Below are experts of layer 10 (counted from 0) of a mixture-of-experts language model. Rows are named router (the router's row for the expert) and show model dimensions 384-479. Each number is 200 + 40 x the weight over its row's rms, rounded and kept within 0 to 999.
After each expert's rows: a language model's description of what the expert responds to. This comes from a sample of Wikipedia text that the model never trained on.

# expert 7
router,240,217,154,121,251,140,194,175,301,205,157,257,266,224,225,203,251,145,222,172,191,141,220,203,74,195,209,159,107,194,140,226,204,204,195,258,187,224,222,179,161,220,140,186,209,229,219,250,155,215,253,205,118,247,208,214,150,222,240,172,228,211,224,177,213,216,150,196,213,151,226,160,229,163,216,169,180,228,187,154,135,188,250,154,229,294,286,143,237,166,197,241,293,261,119,244
What it handles: Foreign scripts, parentheticals

# expert 12
router,233,226,219,148,271,196,207,182,261,169,198,275,189,175,237,304,114,217,173,166,158,276,202,178,145,175,221,164,137,236,118,227,174,141,135,205,183,305,208,193,228,214,133,209,135,236,204,218,192,308,241,223,162,258,214,158,211,232,249,177,212,216,184,169,205,227,162,188,278,160,203,196,174,182,226,242,184,231,180,192,129,270,225,136,183,189,144,207,237,173,217,244,201,193,238,194
What it handles: Sentence ends and first names

# expert 37
router,256,213,210,192,260,200,200,176,231,176,187,223,139,214,227,221,215,140,246,263,155,146,213,168,137,154,192,197,151,244,175,211,199,189,178,209,169,257,227,194,198,226,205,208,222,154,241,173,242,267,222,233,112,160,234,215,201,137,207,238,307,195,190,227,180,270,120,171,243,214,248,164,184,162,159,221,190,188,151,182,171,178,211,236,147,211,210,127,250,111,196,222,272,255,190,149
What it handles: Open parenthesis, word starts

# expert 20
router,238,213,266,171,258,236,137,179,244,164,180,257,167,186,233,210,209,226,166,250,112,186,289,198,125,191,223,185,138,203,127,182,199,230,129,211,165,170,228,212,218,251,168,257,237,259,230,239,161,222,187,243,171,202,249,203,190,217,260,195,232,239,188,230,177,178,194,182,228,248,206,215,201,147,216,241,170,198,229,153,204,260,210,204,131,212,187,213,239,107,196,232,258,227,203,140
What it handles: Capital letter starts

# expert 6
router,255,269,202,174,270,179,185,145,220,266,185,211,181,218,232,208,195,116,171,271,137,177,234,179,181,156,280,217,166,224,177,140,192,166,178,243,179,276,183,226,224,243,144,213,239,184,198,181,160,231,209,288,119,213,258,225,172,216,280,220,266,176,190,196,228,254,130,216,198,168,168,172,196,206,204,209,135,154,145,193,185,226,255,226,145,230,213,165,214,76,232,246,175,262,205,234
What it handles: Past-tense action verbs

# expert 50
router,269,166,196,227,196,193,220,176,194,183,158,238,208,181,252,228,245,187,205,226,159,166,209,211,157,183,196,191,194,172,121,180,185,181,177,173,168,262,271,141,184,237,259,214,286,228,211,177,192,238,252,177,112,268,202,217,170,219,253,192,232,211,198,192,184,214,252,192,216,162,201,203,209,178,129,245,184,251,204,202,150,239,314,163,214,167,194,183,242,171,142,251,209,232,249,244
What it handles: Digits and had

# expert 31
router,186,182,217,188,220,248,141,188,181,213,204,210,172,199,217,204,254,159,241,290,161,159,189,145,188,129,197,183,121,157,174,120,245,233,137,212,85,303,185,211,170,185,251,207,230,276,277,290,183,212,108,256,153,193,238,154,212,181,224,142,237,243,222,181,183,202,119,151,236,169,226,211,203,183,186,237,117,188,247,206,142,254,179,160,149,269,174,121,137,227,219,165,262,262,193,231
What it handles: Line starts, infobox fields

# expert 9
router,261,183,177,193,258,193,221,184,239,183,142,246,184,248,247,161,219,165,206,200,168,190,258,160,133,174,220,219,140,177,118,186,167,202,136,227,161,190,234,228,196,227,215,228,171,203,284,258,252,203,229,265,111,272,164,218,200,277,212,211,166,205,270,209,176,192,134,208,214,189,207,174,238,136,233,202,177,196,228,180,145,207,265,200,179,217,230,197,213,141,219,194,243,266,187,253
What it handles: Place and direction nouns

# expert 61
router,220,172,220,176,219,157,127,191,204,227,183,149,222,203,198,279,252,131,194,193,205,264,281,206,232,140,259,215,159,213,196,137,294,177,141,222,195,263,246,155,221,258,221,226,192,215,236,277,168,236,214,198,154,218,228,180,172,213,205,179,187,211,166,160,142,264,118,152,183,148,222,171,265,170,255,216,244,186,155,221,155,164,222,226,176,247,228,220,189,201,225,299,242,230,193,243
What it handles: Articles an, de, quotes

# expert 17
router,214,213,236,163,190,184,193,182,164,222,197,187,196,145,245,183,260,164,204,297,109,186,255,180,146,240,251,158,103,146,108,161,166,187,219,283,118,291,120,197,178,219,247,200,174,206,239,190,189,269,230,238,144,262,208,235,162,227,230,230,221,200,253,265,203,207,118,151,189,204,167,193,199,143,148,203,109,254,159,179,204,159,297,201,186,284,180,177,209,221,212,195,175,189,184,236
What it handles: Table header and closers

# expert 25
router,241,193,211,192,225,139,127,184,215,168,210,258,219,216,251,235,259,136,207,252,132,207,220,209,207,225,159,198,141,111,107,164,238,230,140,290,172,185,237,198,200,213,159,237,226,201,222,231,156,224,140,243,191,233,237,208,160,219,211,212,236,211,223,176,237,245,166,146,207,137,207,174,244,207,173,222,181,238,126,153,146,208,226,229,90,231,210,162,268,158,210,256,282,201,180,131
What it handles: Copula verbs, Romance words

# expert 4
router,257,180,174,176,242,116,203,193,266,158,121,279,235,235,244,233,256,152,179,206,142,152,224,192,192,220,226,194,184,257,180,199,261,217,194,212,167,297,213,200,144,219,185,243,240,216,232,290,122,223,242,236,135,201,237,204,186,298,270,237,182,222,237,218,128,257,137,162,190,116,183,223,214,196,190,264,138,188,248,195,233,153,165,248,231,216,226,171,179,190,184,195,280,227,230,168
What it handles: Sports signing transactions

# expert 57
router,280,229,205,160,273,171,155,158,230,193,167,191,108,180,227,198,237,118,202,215,164,211,243,99,190,190,227,250,138,174,156,187,232,219,280,233,161,216,220,206,181,181,152,271,207,219,228,207,181,250,251,211,174,217,271,190,104,221,214,229,237,201,198,275,223,197,140,138,152,152,215,188,145,173,134,218,228,249,182,169,178,225,234,203,182,269,218,164,172,97,189,200,312,225,206,228
What it handles: Line ends and headings

# expert 8
router,216,210,209,200,274,163,203,111,217,213,205,258,157,208,208,284,238,100,225,175,171,272,195,133,194,174,252,136,130,182,128,161,228,203,132,269,188,275,231,216,209,257,210,205,171,209,201,257,190,208,221,245,135,224,248,184,192,250,227,200,169,200,220,176,212,221,95,125,238,213,199,230,170,182,208,227,179,212,136,156,159,269,251,245,177,204,195,213,193,153,196,242,198,275,127,217
What it handles: Quantifiers and modifiers

# expert 56
router,222,217,168,195,238,161,205,151,221,195,228,197,190,185,247,192,257,195,146,196,145,197,231,187,220,217,261,194,190,192,126,149,268,139,91,257,178,264,165,157,183,219,171,227,196,164,200,226,176,234,192,245,96,225,244,204,213,256,275,200,241,179,152,211,189,254,166,192,223,93,232,195,214,178,194,235,115,206,132,168,198,198,259,175,193,185,174,209,227,190,186,232,238,248,176,199
What it handles: Object pronouns and word-pieces

# expert 21
router,234,217,168,165,194,165,166,181,197,172,185,204,229,199,210,266,284,144,238,187,164,156,200,150,202,196,272,168,188,153,174,172,264,188,175,181,206,299,220,216,197,209,236,187,209,200,251,194,226,270,268,208,118,176,252,175,118,195,197,214,220,219,180,230,177,238,178,85,207,148,225,165,131,160,178,212,164,231,164,192,169,187,263,193,160,223,180,211,234,198,139,270,244,225,72,187
What it handles: Open parentheses, awards, measures

# expert 40
router,223,214,179,186,210,152,161,190,227,250,218,211,182,198,219,223,182,196,195,224,181,194,163,175,133,173,173,227,177,122,141,178,244,246,141,212,176,195,233,236,160,246,182,168,191,259,259,249,194,218,166,256,199,260,231,187,226,173,219,207,189,204,181,192,177,186,89,202,177,147,206,207,137,167,130,223,130,174,251,209,162,166,227,240,227,211,135,182,223,160,287,208,199,253,158,104
What it handles: Election and census tables

# expert 36
router,187,144,185,183,293,142,170,171,291,135,172,183,206,271,181,198,207,126,174,228,160,147,178,95,165,199,202,142,134,168,169,133,224,219,148,240,158,250,202,187,164,196,217,206,194,278,194,224,237,181,271,245,120,198,190,215,154,199,185,223,271,179,217,169,141,206,130,158,108,201,211,191,233,166,171,219,164,257,158,137,175,185,288,188,151,258,178,193,245,163,263,230,210,195,138,193
What it handles: Sports table separators

# expert 58
router,288,191,206,165,198,181,219,186,150,197,195,264,183,171,197,225,186,182,193,191,113,235,189,191,191,164,210,185,147,177,202,230,184,218,188,188,185,180,220,207,147,186,239,252,242,175,177,228,145,224,227,257,174,198,182,154,179,229,240,156,208,232,160,197,208,262,178,154,155,169,187,211,190,251,176,275,207,221,148,194,130,198,171,165,186,216,166,171,282,182,113,238,247,221,191,187
What it handles: Buildings, churches, word pieces

# expert 41
router,204,264,168,155,149,204,176,106,254,165,198,216,166,245,252,224,195,203,209,244,219,211,258,186,146,191,264,158,130,177,158,148,223,257,133,230,128,184,189,156,165,185,238,212,193,243,236,206,207,277,196,192,124,221,253,175,229,205,243,195,245,255,223,231,161,164,143,146,243,199,195,202,168,125,192,157,225,170,155,141,163,185,202,212,206,267,213,179,266,111,168,207,170,257,182,203
What it handles: Digits in years

# expert 46
router,246,235,216,148,331,196,166,187,300,191,139,210,176,204,217,210,221,153,188,190,205,212,245,155,212,218,185,206,208,134,119,219,213,174,149,292,137,291,230,248,155,176,256,275,211,199,225,226,255,178,251,130,126,222,155,209,234,204,255,182,238,140,324,257,182,201,171,195,150,222,228,251,222,132,200,176,164,270,137,134,181,261,254,209,148,237,194,230,159,166,192,227,274,272,154,271
What it handles: Table and list separators

# expert 28
router,217,183,222,188,249,224,208,210,265,216,214,218,208,186,208,200,169,190,190,225,157,236,226,188,131,239,211,147,217,151,138,155,142,235,162,216,132,296,174,167,174,198,217,226,154,247,278,269,223,244,170,218,141,247,238,139,191,179,188,146,256,147,142,175,168,194,158,123,156,199,197,243,166,170,88,137,196,184,146,172,140,214,228,201,153,162,176,179,178,220,157,242,231,276,191,173
What it handles: Music credits and headings

# expert 55
router,209,172,182,196,326,205,181,185,257,185,206,249,193,168,220,215,268,177,150,240,155,216,226,143,220,134,289,153,137,129,117,190,193,221,172,242,229,295,206,237,190,230,193,258,222,215,244,308,197,242,198,224,152,242,211,221,211,228,186,165,179,230,219,183,148,205,134,151,205,147,200,148,187,184,269,207,187,236,110,154,163,241,232,211,235,224,214,203,214,164,190,194,223,232,181,154
What it handles: Adjectives after articles

# expert 11
router,225,194,239,130,205,134,221,170,281,133,197,211,189,233,244,235,238,173,164,250,164,221,290,185,201,141,218,212,138,210,155,198,143,188,138,230,136,255,214,213,221,220,251,184,191,248,196,268,159,258,178,179,228,234,288,203,193,173,199,287,222,218,180,223,229,241,184,232,192,198,240,229,212,205,142,259,182,222,167,225,164,240,220,198,170,208,218,211,136,184,202,138,245,217,130,250
What it handles: List and table openers

# expert 22
router,247,230,201,176,226,205,238,204,261,260,207,214,210,163,187,263,197,134,227,247,104,244,209,139,95,168,159,236,150,195,82,200,204,174,128,301,191,302,197,242,206,233,208,225,216,205,210,194,162,215,225,164,140,267,205,206,188,206,212,156,216,218,294,112,173,248,211,165,218,178,195,143,199,211,156,205,164,188,239,148,89,240,268,208,182,274,180,222,246,164,236,257,218,217,138,166
What it handles: Digits and math symbols

# expert 13
router,247,132,201,205,194,141,163,211,222,194,199,215,153,215,182,199,215,172,201,222,172,169,182,155,145,129,193,195,123,187,138,188,158,248,157,261,113,274,230,172,183,211,182,198,242,244,295,207,162,217,258,148,151,175,204,198,253,226,241,242,118,260,249,180,157,247,132,155,146,137,230,136,142,128,213,230,240,212,229,206,204,261,175,145,151,202,195,190,238,173,217,234,248,258,133,184
What it handles: Nationality and political adjectives

# expert 63
router,200,208,168,176,222,125,187,172,312,131,192,265,214,227,148,222,233,152,215,217,211,210,266,147,172,180,212,195,153,190,159,164,196,160,187,252,170,228,274,179,176,203,147,267,214,211,223,205,226,193,190,262,116,191,221,229,247,196,230,218,282,243,241,233,160,174,142,145,227,236,160,184,183,196,228,252,137,206,159,197,130,252,255,201,150,256,172,176,170,150,185,236,278,231,139,189
What it handles: Word-start pieces, technical text

# expert 3
router,309,200,206,184,183,260,163,131,232,243,194,252,200,249,251,249,218,162,275,194,229,233,251,192,155,153,256,144,183,158,105,149,209,159,188,235,114,218,211,157,113,209,177,203,177,282,168,269,159,283,207,228,147,218,216,152,250,210,211,213,221,236,187,265,192,214,166,213,278,174,198,183,94,193,170,222,147,270,151,172,176,258,269,215,168,216,135,195,218,187,211,235,227,246,179,177
What it handles: Acronym letter continuations

# expert 5
router,203,202,196,211,234,190,204,161,222,162,235,223,164,196,213,251,231,94,122,215,220,191,258,177,153,141,200,218,148,180,118,181,202,230,158,157,145,257,206,196,220,205,188,243,189,213,254,226,167,242,215,213,205,260,230,209,210,157,184,239,228,176,250,228,167,207,154,220,196,179,188,151,252,133,233,230,145,263,128,163,147,218,262,193,164,265,198,194,216,209,202,235,233,223,250,204
What it handles: Definite and indefinite articles